From a checkpoint of a small mixture-of-experts model trained on Wikipedia.
Size: 13 layers, width 192, vocabulary 16384.
Experts: 64 experts in each of 13 layers, 64 SwiGLU neurons an expert, 3 picks a token, a sigmoid router, a shared expert of 64 neurons.
Training: a variant of Muon for the experts, 275M tokens, 4189 steps.
Below are experts of layer 9 (counted from 0) of a mixture-of-experts language model. Rows are named router (the router's row for the expert), gate (a neuron's input weights, with its number), up (a neuron's input weights, with its number), down (a neuron's output weights, with its number) and show model dimensions 0-191. Each number is 500 + 40 x the weight over its row's rms, rounded and kept within 0 to 999. Numbers have three digits each.
After each expert's rows: a language model's description of what the expert responds to; "gets" lists some tokens that make up at least twice as much of what it gets as of all text. This comes from a sample of Wikipedia text that the model never trained on. Tokens count by the router's weight.

# expert 59
router:536517529522468454509578502510490540452513544509516552525569506559512497479486503482477488495561527481546428488522486491545459542474530530497439525469456591515516473504478475500481507552538470596458463572539436528568541553543478467504530437512521484537474501476503440486522439483507543558504451539549468590553476524477518522483555477519482458524484518521537479547533494542525547440578414535531549455435490495494514477538527516560505424461441478504481449479458467574451454484501486483469516477446562481458488440562482507551499510412499400488450442609514489444419533486477455496
gate1:499498423567478425519497413532513534554462514500506499478533454500471552429457512494497563447512485519517447503512488463488454566512535477454401497537518577568491572502549505460478446515546494501455549458478481480504551483549453528462495545463437463495517548536516611467474480426556490517536515478586545535492503512515588509518523550434496530494508501540503451511468559491509484523500512485539523508474479439493505573483494453582540539513586499516550522495517524587510459455414517445506546464500512557478477486553517511527538528468481416413469453531520460433424540503475519481
up1:485494527491520522419509539481487499500587511473558443516430558593453500508499525534519582500529524458474446540567561595465507541551485520481456478483482482563558421452551539518453473461540573525486524557460520501518470506505513472573398543538494479508498472520451529454500474497482499496556460503572480545516422519530466469537454424470532501492466535567564501483511560521537472573451405468518438508445431509507537496487470504481470491563530489552439560571505498593501466472445473504486496472471467547525492553482471504515506549465534482472533458453483496444526487506539564494
down1:492476495537438491472425473545470449540518481487467515474415449519565504576471414485402503515531500500522539488443494536560497558476482510508510527470487488547461499478499516517514485465475528525528477570576518492500457501489469502391460501523532487434481548336474537491468547482474523586453484499505492450516482521503512544460530530500573517512579542485502492482516596519527503474471546530445466535539580576456497590531488441500423507477448517457504467508526511462483506453526477510434450491501469429502533472513467541478459515535447492491484489483421539570579454470522497489
It responds to: Articles and possessives. Articles a, an, the, possessive 's and would at the start of noun phrases, after as, is, was or for.
gets: " a", " the", "'s", " to", " an", " would"

# expert 32
router:506516489506469471506559512492511536423492529477530585529508488537499446456461504456491509517581516502556462474576514497518443540520517517532480508461466582533580445510450501485468513559552465537443481576579470547598570506510443482500475469515475479498479517488497426511528469468502536534499448614492446543527525510469487484522527485524525469512501510548534483537548467525544588436589416528532536494419493473509526480554543531548529462458486481506471442487441473583427476488486505460479509487489523485444483492576448507578518487440493485516448430546484455462400530521517491492
gate1:496446546526511527454391497523503495470493565598435462518454485496485482470491520494573559568459473563460522537475569510480463496485499480466488441446535582509554532471466489471529485514474509426451493457562518517465498489476485535461484582536502458545466437472465424518482505482452483432407407497499487477556542511475547496537524491535518489478505452502521462506461544468597473558508486558470475512523551474522493540453523505488460502464605484469493524544439464509461460549488432463479456532449542489581396540506425507498483511487527449514486548457501430474546524530534493518
up1:427508494498511494550456496486515493505505459538485480553498422489525550548533438448513469451548481466501530480506502451575568504543465545499490508496418455497486487523540558526481431497513503522547464523494477510559534513472528495475457480555470496533493454519491485466534535456629465492517497537533482486512559584479530416506477507584540499475582489433517531442443453507508531453411635543476506529499546477571502508525548468493500463554506507502516492549541546522420477423475548531542469472541461540502473536529530461562556455514469539448526516508468497541411550464560502567
down1:389466467534474492507476435409525502524495512550518549512454523606537557500492509562514487529517488492507494543563488538438441482523526568486495455592486479503505529470560527562560465473445573451496501528456511545448542491435515576530575539532511485468561494477498533524484562528507376605499480580458478538436529540504495511534499526539518460525456508495545521528499559495535488491518510485473569498431512447474537500462477476491534442500529509527467487501513590471495522475503533522549450549504516420445448487470484520484538518467500503578537545434512537474541573494505488448
It responds to: Table cells, list breaks. Line breaks, pipes and numbers in tables and lists, coordinates and scores, plus clause-initial commas like Additionally, In addition.
gets: "\n", " |", ":", ",", ".", ";"

# expert 20
router:504480515523506464498553493493509505421491530495470553538520477543515452432468479499490509498558500528560426492519508457559468520504507537493467523420472577530535447504456470503484495580523478543456479570560439543544532534501442493494526486495503509466490478470515443521506463506492556522551483542521502558544504512437547513520545491502535473550470519517531513572544446511484620467607395555513500441423531464516500499548558519515527417441479512499473460481463468527463431523463454462471503541436545530453529476589460553526473491436515433493445467562547488455404562517511517499
gate2:528534537471524524512469531451522488483524508457371465525453495505480463478489489472511522514529518426492496562510553469491514518465405568506512453532514447507513507518452461501537451428481463455514510541531506436557468464480471510543459515548489436541609459453519491441552462533450520520530509536568532464563515492454505490496500456481516496509558521424536551488513470462511547518493451550475502423443524512422488544521592480529539438493455555520491506497575509516458559532522527552513459498466558450493582559489484564557481488463535438467479444457614495457481514541491434459
up2:511540523459498446516439514400492427529452570433506440455466476468456499500427517420557478399467500475427484492481542445551469537524479517447549479542423486482517470489471551529507529464464594567469550491572473486481434450546468549483546528485509512534466534445470549427511495506463488569529528467484460518476514464571507515487506565517527578438438502465511524573519498504473582480467502455512452529514538521448553452555520502547514541525494524553525429528430488494398562517514557490489485476473543492542530493521484550475539505495543471540504461485505515557484517501482463462
down2:447527455469510507501443497395512533478541523588520509531570523437476518466509452475579448501423460468575488488501461435533491557485583525505581555533465530526534443478569510491528463505459462570553427585519408503467576505460519482551423480534537474507495503542487483478564577490467529566558500543483496533450514477458511532515511539520486435496452542506541507452428521482482525561528487494475493489489511471418487500514524525511476477488461420508518440534486493481496539440482554568554502527471495509405471463526552475534546432534495474520448465544506519520486476477458480459
It responds to: Organization names, bio verbs. Pieces of organization, title and proper names (Ltd, Foundation, Women's); also of, as, was in biographical lines.
gets: " and", " was", " as", ")", " of", " were"

# expert 62
router:531481503499514444487525487508489537462491527505503563518516472538520458474462491482470473516555509429574443473555517500564459511503500532528469519467477567528561449484417502501520513526533489600447493568561453527544532542516445473479491458511530516473522509457520465479542464479539556535503462567516431550516508527464496490492549495503517433539466504524508511593556455506516565447563394500538565446410521471508525504575518507518511475438472473520446454473463481580484428524488498468465508496463562502436495423555499502580498500413495428501459446564534444436429535488500453480
gate1:497490531481474515566520509445471515479492497547508558501515518532519479462524490471454548534509496520537471489510537445470554496569525429536464466526541571495575490510527513506505490530431426543437532567542432522453456473425514501563485526543421544502586453506459498529550542457536511524463500514483456508492492503602459481551554512472520542532525516527442473526463530461452481518589393553491536454483535422527443539535566514543571437479466462468429519543489499442469554557520490531436528415558517470527505433504525497522551479582536544462518500476482460457451481502501528497
up1:516502515416455530556499526498508506492544543567494553430516516440448465491541504523478533445501510479476501485451561501542536489446491549523462455535514462432545414521518549536541539536480478501491469524574521516470568451366512509538497460488525551496488519500530442539536562474564493482545496490458434455381404440499464458543507428535464537461482514519405527484451546505517498490508538465443511513488532521533486493478524511458572473497501481479395479509526473488472472552550401502520573464503534468506485521491472498525530539568407490450501451495508554471542499496445499499
down1:522463487539512563449465510506467483447409518494526483495534489436458479531473526561476543536577562408495479519475495504460446449464532488544534420538443508556523504487505563462496421490448485492516490496448516472474428499528534499523446565540535474501531597548486528541555564461580434509486476494544517552514534549477478534581560544447524518555549463487451491482458477496534506487452511499516457451458432480528530486506478504503456516568501540573541539503547501503487479452558443593494533457549487490544501548470543562467525457429436550485513473534537468490559556555500441493
It responds to: Coordinates, dates, table rows. Line breaks and pipes in data tables, coordinate markers like ″W, dates such as 17 March, score strings and mineral names.
gets: "\n", " |", ".", "s.", " T", " January"

# expert 6
router:528427496520411511403502532463543521478498584538539583498473500464508440410499449522499517453523509574454513481455447515473492473497515531558536527549423492552551489443406536473509485517492502465462496517478480492469581555488471475495536446480449522518544516470510480491495425514467468448508489479524511527501567474518498446534567484470494473514482519486492433503429504522533532484538518510561559493523452480456498525553570492623541423435455598482513509529518504529442464464550456486444470584494531500451425462488522497482561457488477538499462459532530444527496526545512556539
gate1:579524483440471506460397465474546528521550504515525529555514456443482455488495548516492536533469486507451575494476520469513501572529543572499491475454536477508550538539548512525463498529552505470527472473503543428502505471518527478514471564496475553438515526465481585501531538444525600477484532447471519405451536505495549483484544512540527505527503492501498427441503543482475543501457505562545529508509458477523497461490558518441514394512534430440410505431560500504535434489483415548432498504552475525493522495567449445494530452467402520546507467436534470481475454546519484459
up1:470492518533523512491554498495474526462504490581492537451500472465506408480448503498494448532517513456520492506519554477509508525587539449576495552498458567483475448518576497536564508461537458528531429566505515490539475464531533533501454473434552522492489453521480517445505541536478487564464554475457506487498599457494488533539546540484529467499487508570502554469535566468487552481545476543507510496425452468478497535535464556549495390473431497551553506486512453533504499519446600579560492467533492482534513498503517490513452534435523491464476490537592474531572392590534532467
down1:577492553505524479494516432533531446576498442501438507507548470545609450537492480582534542506539505486443463491492543454459440520546550512512505532494524462518534482458585566505559485460531468505555492496545496478512487524453569500517483522535565452555464558512480491411509542531497500570552513509449440532468553491536547463520513484548507566517571508514509640491499551540502555523559538536524506477540459469528443442505509506505593529472536442517480465452457503517526543522474568549435457546461551519525508491455512475515512475461504569478513496540549499520481518571466548545
It responds to: List and table markers. Line-initial dash bullets and table pipes in infoboxes, lists and tables, plus infobox field labels such as Born:, Type:, Clade:.
gets: "-", "|", " |", "=", " -", " •"

# expert 51
router:533528503512449421495528536490574479436478486472501569534530464542531445445484516510457528520573550482513441463551509510529490508522459494490477502487482577538533487491418533498506472550548478602474487576593439498556571539490486494537513455535504469462490512475497430516477500481511564547515420515502481563552495550454515499512542508527503449501512518565519488544542469506536578416610385523498524490437525486517527414543520512555505461446482483496512432510487433510450489479469463463453478499446531485419488449538506526524504486423514460530512435564533454485461518542503476479
gate6:474550510531469474516529486554531493450487543534494554503583553525501514474419554487532498478474491503533545526548498551520541490507502543527477469515601550485451465475475486459519532480517500582438534502559504492492520487535503458500509495492545475450520534498524471493539493502428548457518509417534524414552521470486489476544477581530526517537487529469566476490529507497482493479541464466444536554473509460501544441456525516522574487562479500508553481575612515419486504562501482562521448403503560573466508434500483512558574568522462583472390515447546496446490549566516493487
up6:513538453413570431537501508463442534500484501425583459522510521514526532481420533506460503449463533467466545475497506460441504482505503517582487479526450443489490483547522471480473473555538461436452452499462498425480451514486524482408610572451553499522527533471545541536437482543502518498536532491452494475528515468462456496523499450467487495515510503495510483476536528555521538552498446611511455507490498466494559500507513498465499569601509491515492563604483510473505518512496465544518574440451518480560517549464588515570487493506446474458452472540556491530563464475449497432
down6:552451460576490522479465541443585563477490543483537509428432495512418539502543447561418468475502518480424478543434557479483501482450478479483520495547568437448495462529540479539534572527540555545580465512498558537453498482475518556412494510558446429489498568482483537473507481510497473505468513582515542472485545483449453510488587561497508430537413531572547563488432545525492538511447521448532537487469520568521550490513459452539529484499495495513452545448500516519441443455561475524509470526457546510527471510470496484450528512531523497486495513524470552491504546459486490450
It responds to: Clause-opening conjunctions. Sentence-initial subordinators and connectives such as When, As, However, While, Although, plus row-initial names like Asian Games in tables.
gets: " as", " The", " As", " when", " became", " -"

# expert 56
router:492520491518471475482565534472452511450502519493540572511535483581515452484490499481444502486552516485525438495558527465511471518488478533519480521459483570507542473520469504512478495560497485600496501593560429481584536506518461465510520465493536514475511540461519449467522461477509566535498432552548474575550504535462516509513555489528475479506479520569533495569518478510528562445577385502552510499401492479499522493516539553547526437440461494499455461471469479551468466513484469461465528501463558488441507448551488537594503499424484418502438406564514460465400546486495481501
gate2:536539563577453472525574493477504489533563519461517564489484450535522480474509503481460504550518529488496512488571457573580505483542562514600492534464512477523460478416475461538464419536566482448570544467505502454496490537463450550488509517433487506484469478515573493435429549472442548473468493484441513512512411566455577478461489501503492492570553557452472478551533487580456508466573526524475516477408474488466550491466512470518533503563451524460432521415469494520446461501492529487498480525524464459490553527548515475468432502517520521492467495533568463497455495507466580507
up2:454470543554483509514457467532529482547387488474485522533491493557579473570543511455521484451455489534534432488469530553488524443493569486462557416493480501521577544572514484490487507598525472430475532571492544482497488509559553477532506545512537497425492429457493510535532508509551540542456556532485525467492489438499530502439519491534468489467496465436522510491424434531513451592438490499539524457514474532481487597559455482529519492530545487446523490556518520482485539517494443538421548501487534579537412499452533501551542516465556496516513590517493542529486474477526529534
down2:536560486444515571424524458493473510478542455498499542539516512417505533528470535504551453475410501532462467494482489493479528441514511464570500479554549566559567531474505507491522435555472560462472550495479496488443567508536509586553474545480547532463483525446448477513501476592472565523497486476491548484509589509484443458429577498542467466522492421453493509520519468456448491518527496492587457492457472471480533472515412566493482483498533507520523486528466475446434549461522486552519572553467424467544445504454490485514511492435481502466504571497532563442460511416503546497
It responds to: Table separators, math symbols. Markdown table rule rows, line breaks and pipes ending rows, LaTeX braces and variables, URL colons, and list dashes.
gets: "\n", " |", " A", " a", "}", ":"

# expert 50
router:540538540488470472466545476521508513438527535446524573521533475543545483476459500454458513489555522467558432471542521475568467539511521506502443478489500562546534480460466496513516534537519476570439465524600484485559536522526463485524501472518489515493494517418496440510498457454515555512476408566542474527528541538523544493498549482503491477518450549508506475583553462550496572453571393514523519466394511448541512486547540503483532461481468486485422419470487484544472455525508474476485510512473573529449448450579514530550489490421502444539470430553531469420426539487495480514
gate1:531501506510526579597540531484456584477511543471476433483507492537494533488458476456546495473521513508497529508487485475582511579523536455503500491514523486471528518567524508472486560497485537489484437503536485515406595439513477510491483497522482473488479534462499543529463434448479535459446529522478511501553470553512498436468504464506530479514567510434534486579447554550482535493503497451467427527451451495380567580460501476577557499524491433463503472491463431481502493459436423410512509530480517556493466485544569492558559484525474564414459564557514497521533493475516498456
up1:480518479495461517527481536584499510556515562476479444466414528528494503533460517524503543502564508459533464477499541466481472456462479563541506467511457491529471481469425527459467453495516481471519471550565488493549565547539464452480508542462513418456545437517446507509471502563463588523470433462484514482505584436494477467502544531508482553573411486538534491476493498561468508528505540466407528506467450542521532534480445604595515544504461500532516430553554478489502480428468556545521590524469462487511482485535514527490491535539540486475486523537449450479519605457425491538
down1:504503486542527524480536491443511460526464436493513465457594439553516542472498504475497518485522578436537533479508434510559496485543483562490522508549446527433553505538507520480468486509433485477509455493514523465496633510517512554620495514529498555429459462508505421553527555527482537516489509589484546532499517563497451457517505594508483463527482565488399481489607514532543508506501513475456507466405477452476440578469557540531500492562447457476437546494499522511525516475467423493467524510511468486500429484492547477520531485511563503537452534493513486493546517511480431460
It responds to: Empty table cells, copulas. Blank spaces in empty cells of election and results tables, small numbers in cells, and verbs like is, was, not.
gets: " ", " is", " 0", " was", " 1", " to"

# expert 5
router:439491509575490511439609502461436461518534482496461507510559492522530457524480446530500545510485608450513447489550487477524454523618510497502421476468522470459501523433503445439510471508472422532442480514511490552489499452397469465464535465459463439556488509437461485510488468531536502473477451491516504528529513561467467524446618516475427476420493495543514458496524480462548506458567444562505526538466518480478552535548522446573467458462538524512425490554479547526514525532452508478483447560475531503458511486526497558512479491484456518506468489484484465555507580545457545507
gate1:457543498436476448507499510410516551416502498547504529504505536508520502474498430529533466495463502525516501488512546487589527456485463550467443511389495443479542439463494493439494491432536497501502450468501484526557587514459529465483534477433542517513439523508452527534550511478498534514443540558513517562561574537577553487495471525515514445484470454449516530481513464477431518509454531510490464572557535470515493422512560472478530407516530528549452484470474559540480476447505512399465458502515536493593477454481452445481493414505498396519501510527538516504545488501494463433
up1:537524506439520523539494461464533463391491530462479507455530509479520514571433446512521442542498496531537419507589496455487469493555517484454513499467535542531426523453423517504544501523507487508483470518478532521444458482488484531479453530566508458582536472522460604504518480493487484506556467490470501447442540531476493510401590518470519483452492527618414491512501517506409517498536472456505552585483533463478566469500496532554488560510443452396448498547511512506475470496492519521526524480524391531485508514503497493554464471473451494484501436494467521459445453492433458483
down1:548442532438547487517505513552463473565460531479451486486514510571443525465509436504514404481541560488495498599587424501455504461536524567506472419494487495540524469571547467511416504515531485483481491549480448475545579514533523496504509528499483496513547494503491494469554431464442508446542488491529594440505474510512478540561541498502532472505532457409462582435566502471570517464470486521542478456481442474453527508458520402486482519486520452421501503537496436528446510493496537558511504500494542427469529551491451468513501503546525525491443449561444516507483538554443536482
It responds to: Time and place prepositions. Prepositions opening time or place phrases, often sentence-initial or after list labels: In, on, during, until, and month names after them.
gets: " in", " on", " In", "In", " of", " from"

# expert 14
router:473482498553481464496525521546424561513493518476476572574522513510467502390526537486475552458621545520542551470550461499558457531559481509539430514521525564578524501415464544491420488549536487497446525489557498475498564467486502480493541485463454453523515464493475500496479496558548542487526482540406487491453501487472561470464483543502451521461521488472446497560515514553520564490523411486475491521418478508519524432501504503556478491476537492476569496522537499538507481488520549425475497482591548525506452437533530534527553469446535532553440438536486533463474498596467533475
gate1:500519450509492544525508432452517481510480569490439546535485545500525528578480515529501475456400465448515519525494497429519488546567538469516464526435497516571513487437513521472539450477481509460513525548556508504462502474480434444539560549437495533546565554463480510547500500494532573474538468491482501538548523430510467456441456553496503514457559587484462471524511482548496603468521475538537499567430436454546577553459454451513506522488535524446506534564451543505438532522515503490479478556553404529475570486505572518508518511490448477531487445457448453497501496555582500526
up1:455490505510463495442508492488572551483489541477489506535492617484466573531493570487532511441481447533513464520501500443558535488505529498493486489488506513503575455486518531522587473509482497459550563482563526420428515544523516478504497505471497536555466541465491517534530488482539577518530508451498553528582558437424453500440488526516477561519580520479504457513574511566468522467446526507527559485436528557484542552510413460557511528482536489485516563542448564572490520492541535551516518527543460483448546540493478560530558516446488529563498529533512495513481551602508495397
down1:530457482460520469496496473543512531427499497443481515453540556489546434568539451489516557433512452452498407547530560563528466451495515533452568566481524510486513501488546536502567508513494508467502483482450536536434504577550513540538441528585495499529462529417520576490478501477518534499486565469466501467487535532496512526576521430481550424584493505516543459543486530472529484531455566525502482469527505518508498467544487501452480438509471490518480432464508551510564525483432465573529491550594498406514483554512495437525501538527553395504534553477554522561522502553477505504
It responds to: Clause connectors. Conjunctions and relative words opening a clause, such as which, that, where, while, because; also sentence-final periods and year commas.
gets: " that", " and", ".", " which", " as", " but"

# expert 43
router:524545514511478460514581485539532526412485533491498573533541489555534461483508478458475512514534493455533452483562528472547444531516478541508486504438507563542540464506431497504491520566538474554456493554598432551543509520525435475512494461494540517490511514458540472510529484474530564490506450582538480521532507492470533502505547480536522468531463498561534523554536466513554558472564412514501543454450528461511492467529515530548520464466509529457440443456451431557437473501432479435460502523453540521465510470560465517530505514407469451549464429599528457467427589522521453472
gate2:461449536446568411482532529541561496568484463483487543497572527451482523426507534496540476536542496446503515532499522565472408536549462523550493476422507454444518426518494521450483494480489525487494540521532487428535450452479526495474544474484533414540627509527476544507478551523534473534509452535534459492505525460496547437507515505456563485467474450418469524525525484567512508459503520447523485527428444512504455537504551551527480471422496579505488493510450526519452581592527556473554548481489546512424487445499555521518509537453524443498507476452479420510486492469520494460
up2:482472401522514507524591538576501532532520474448499516515566557472554577444514497530503561495538478579517541538511558508496524482517581499436528473445567451510486445497480536425460506519515505454521480511553433488547531488486527517527517482450448500512513441484545526468431558518517458507530503509566486493511473517489549424554457461529478525509435486478540520472575491550537490483448516564499456535461473438496535517486489479450527476507517444443520503530414448510511466562432502484547516403444507534406501429470539506542543587530433456572472528521490490513467553471475475478
down2:519500502473547444518517506505429468527463451481535494567542573512442542493403524478535470443456491528511517525484469511508511452566499464491547554531545467503527592516479488574519503507475533526507499528583490488476464591540574506491487601565547460464556508500534495540515410547503484549554510549531438463505543435526431502474522570467494511508481502448492537506467499521462544461463562551504458540508499436530582479477505488473509514479616547521486505534540476479429459526438499493492447486464491534514457626537478458500512505557553577499477474500461493532503512488507589505
It responds to: Miscellaneous career and markup tokens. Mixed group: career and education words in biographies (graduated, master's, writing, Years:), plus wiki headings, table bars and LaTeX braces.
gets: " ", " ==", " $", " It", "\"", " this"

# expert 31
router:494466499488483485493515518478497567474515554452454591478536485548534443480541490489465504545558501562483470492557572436492469512573474522521465555435483561596609439561504520513470487518500467543488437482530468502563509475507420450553468545511496522557497496483536466447527468504483525492510472468476491546503536494517499519493566509519556493564514555588526515492461545470511575518498460585552512463475509493550532468485536528445538498492461448532475512443499430556505422636479511517501456498473534494469536514513515498521510534462492441520437436494482407466467586551441486510
gate1:510459541516496531442490471467456538450454497493430474479488503551508456517546557550479472465501524522499455467489529471478440490528455499412501522445448545511470525492560499462505447566500578572487445533485519431542446441458503523475583549404496450524470470457496512506525550491502561488492517502482563470498466545489522477510479561553567500560552470486605543440492526493483493547496493536531528469456460500508569408504495495471516475484472446521451534448535421460432450605561412538518513539505509562539481474502523516544514501483490476502450501461495482544473502628489487452
up1:470502514461439470423488514489454500445437518521506481510526481479524478549549542517398427487521520526501447526518474503450447459516523508524453559410458530485576520472538514476528462495554575513545447518537501429460534500386503557450520512528557499477500455515497475491499529476511555497509588511519540485499505508485491524503507520594605542568549503451547550456491545559483473514566483506509444558532473434501559474500489506422485424551501429489459577488487432516461446516576503519516523545496541479487488415468561558495514474496454438453472552502450476509523531518525469487
down1:498494513415410487477541507532500496502525488454492494434553540467543481464526477557534424472525458467555495470493590623498549513487564429528494555527490458446465461571572549492475546472494469471480490485492476509519469510394406429488455479493471481553463504523559453492526515540478492510544547505495509477477454516567491490577466487433488518488460464492464495493519548459505529469543487509600492486547593438532456472502482517536537511527493454583561523530426498522567485559456508505545472441490486528494536513425483522519530489524430462498537552488488479501430529474490423507
It responds to: Closing brackets and quotes. Closing parentheses, quotes and braces, often in tables, citations and taxonomic authorities, plus some word endings before a line break or table bar.
gets: ")", "\"", " =", "}", "'", "),"

# expert 34
router:474492532488515550524591496437526477475566590466412531505444460597516507465535530480527525580517499469466466552540452556515499522593459531552536554451471557514477448532430525565467540527518460504430542525558454454500533486393456519448505472495557496527494510494506478460498482438502503516511481541523547482526440512505484533538515453490506441454506465486566444482528444523509591477530463463555537512461418476421505481468509499552520438455485513542436484450534535522499467515453522456507510497519550451503521511546535557526515505443444452510555498455488486436465488567503569494
gate1:555490457565486515450455490495472512519533547497518542481465513527480506477558526480505475480518497541512482483489451445498518498467423429545541508491469502467500492472504515451450537472489390530489484499524510440519520437398458614618473526418496508545535459403512515469503567456591493522484532514488564419531453468462464472477487485477449536539494447510490603532502480462545499466493562482552529424459518487483527444430485501467518499514534544481447544540458494473505531539486419529493548521500482446491472503492483512525519452581469556523506515502474471451589433546426515515
up1:508509500430478431509475472486529512471476533463541520546470521418443474530549494582461447491474510560539484487547623505474504441490538535478531568478533555546563458517425512476539509460461534433490503480544450533486505495519451489623428543486513557473525436480421482486481464563409495490526484477606487540412525485438471538475462504461511452458510503523494479514491519492473548516516471525522538477495452510566511513503510563505442426469464479451528397553495529498430539503441545438462502435465546509495519517491536473499447494470470457458476497511548525528451525461519486508
down1:490506524574519499495515526478466462472505549452522515482609509504587567463524484469523459512522455514517527564521457529465504554464422523476513455506499494536575428513585468469495546451455439497488525528538487459548521497511597464595531525563473506504495512422500507448511538458575455453522504482489554449505404545502503470503525555499527555620509443562486462483493467493489534552517486544509493527519521536515491518418523484445557557475534556482470524461513531468518511526490455558386535521496494552512514509528539485496434524549528434507549547487520560476545498549512523568
It responds to: Commas after words. Commas, often fused to a word ending, that close place names, list items or clauses, such as Kissimmee, Quetta, Romania, 2010.
gets: ",", "s,", "e,", "a,", "),", "es,"

# expert 16
router:495561498509437447484511524524509540426480522514509578530519435549493494449514509470485499518519535456558448480559533502534436532532492538512477498488473606547570444459456465521486476552549432583443506548574437527603539520502435518513479495468505511472455526482499487495512493467529528562476443603518507567549519499483505519504531512516538454504480516540494516543543459532545570478582410556492501474441486477480551480511543565576515447435502520490501432489482478540506470473454508474492535518497551529469485460554498513544484510449473443508462424553546454445437510488554430446
gate1:523476542495470488495542444570570501510498473492482452494490553515526492484482544382481597454467478538518439473484480467463485491390484471501495476523494483492477489461468461500465610490475509506451474462519469527490444476537450496472546532459534539452571505482539489503466511501451517537479402467463452450470513532486540473496540452487492465460450493533409445446509430498524588474430488558534580468564486484486442473497566527590489434465532466502476467438440553485454508519473546531478442478540429486489528465524570495415571503480492498497474529506535492467486527472467572527
up1:485520511451475520477489538495564572522528501494539529562433460588479515464527492489477531437487511428415534487564479463479511462501527492593496436455470549477500475545570428537493555492518553439458508551495483435542487557506493465472559557473471561435571504496497571556511439527514473462583516449561544471523454493547465452418532442453483515420477529513481453507534463455458432420501521540459499437486470519494572416405456472461512482558487496499505586513480504459506545502502493510558534503490467493492524481509436542501468466455517479516539504492516513479483500522441481543
down1:483483447542442476544488515490473506476544446483498512510556587503470471379522502503457479533522559445593432488457555540496503500448453551441478557532417468480463472461554519566474474505493502520571515478469483560466497539452512504527483459549483510479514522462532502426513511537440525535510563488526518480561502459549586530424461511497448527495471457458528514497559608566423480495503479527480584484493465458514552506423433482525466512453465504532516526535550546504436476564459550533515503495464412522422527476557476459533516527534502524535521538519475549447466501516512480542
It responds to: Credits and name initials. Credit words in film and TV entries, such as directed by, starring, Cinematography:, plus initials like P., E., and some clause connectors.
gets: " by", " with", ".", " and", "s.", " by:"

# expert 21
router:507533524520478438473543519465472530443486523455514559475508452531521449464465515480487484519534521495567444499543492491557456519520490533514501546479532575490567461474452483502492495542551475575474466529559451505569516526506421465479515442503507498472510530454520440516543452524487533550467457557499436536535524529467521564490538473519474432510496516523553507571570448511529581428564406536525523484396510498455513489520532528520506435433477484489446429486501466556457443495462519455464492494462546488428458471588517519568511474404466420504475454561516496440417498487543478457
gate0:453586508512500470449517596555494552495468496440542527446529456427477508495507535470511520511544547493478555510498516487519541492515455502536440433556548426511528528445507515424493514536472478556489481568554542509498511576524423495526517467479465491503468464470480476490534482467493527520507392561523418557539488454436508453497490445459502458495479504527542543533519473502528503579541445592578557449417512443507477556457497533501564513474460483572469533450499458528495471515478469503447504485381511498482480494468545488543556503551457424458455449529491506504458441518550472492
up0:589510490493446548479531508509433466546545546520511512558552468522507525429497412533509470539441497495478464512414457516449447523567530440475530496501485527441536529445513484453479499482550491445540499437443470499494521451481480473498506498493500529485494516520452477479451479488537495520426495442487544510442533542469511485509568541503552495468470450414530463463504487532525464498388514468487443520595489441539506523563527517494486509574515575530557555519550480477555503561431544521532564530523491478491521493503500522503558486501516474405444530423493524447492542476363454449
down0:482525444440482514514562486528504549473499459423505453521534526426515513514455519524460476465497544540490506534503501499443493517470481436528534545481443562544467472429488504453457481500491498457483522508575557519523557560478452493562469489538543586533486533510490427479549523470452550541528491568546474602542531492515521415494580543422479446416489517492475463529498466485485526462505505502505433532431482587506466513493553486553526618555428452509478504488485568510478424429496509539495464490471527520509562435530511422472489505516497502461520483519520584524543437519532508555
It responds to: Place prepositions, infobox labels. Prepositions before place names (of, at, near, von, de) and field labels like District:, Genus:, Authority: in geographic and taxonomic lists.
gets: " of", " |", " in", " at", " de", " near"

# expert 45
router:470534508516466454475569488516514514430494528485496561514524450562558452451447504479471469522541477444545425481543505474515449541552484513467496547488479576551538487510449498521474529557515473617427502541579443515578556507503440463503522476509494489518464541470522450462508462487520554542489436577541476579519506510486528500544554484548484458513479506546550496546534477497513568465553422554529533479394523446489464494524520547525498432498466514512497420476477476563460492513510478461478524506457537506441488436573483523547472517433457451560472417539543452484429531470488474466
gate1:552538524421544459496488492464476452536561527460482503519477503540529503453531476482550554542508464484572537487480476518490591516514556495541472499469537558520539450526463495487527536533581482480475520492545534481533464523486578450506541495548465552535547523508492492429450496512529559528435473447522502464535530581576471525560467490564587555440561422578474587444455508489545549548550559495560477513580478497495535536518578451529486459478479525502536532495471505570493493410529478497458535470477543511431508515525482517564490485557526516526550483531440432485502489543498416502
up1:487470449519437483515456541512480531537489518538496555491427611514416474512515492507496479458500455533529464494470504520531524506433512479507471415464482481530442499503479450470420414522498538548509453520543506472444556499448486506478513482576556446534495507493431520526440439410448546456538501512511477484455544437541470490397452423502437458504480506517539549457493473475513540557481543486410472508436469476536505497444430515466431488482472478606444490528486496480472497512528480443484466522529545513483476471517485437371486486474481454522435457515512525543471547520475519462
down1:521438482565508465432472573463482402447482509503545518474533481543517475506442505449546548492546510431469435486540505537468529462537543552520526499526504564484561470482432551518539568504419552471554473526485440521437535522461528516523466477469569404389454569488515534504564494479496545477464503491450455535478497517441526564508448467563480570543460501535507446480533493538521509556504496518478485519529540532423503541494460562468521518492517507478478584451523501404493509462491509507484535467457469524492438515540476441493486529509519452492537504481534547424487587440505536436
It responds to: Function words, list descriptors. Prepositions and auxiliaries like of, by, with, is, be, plus occupation nouns in birth lists (actress, film producer) and score tokens.
gets: " of", " by", " |", ":", " with", " is"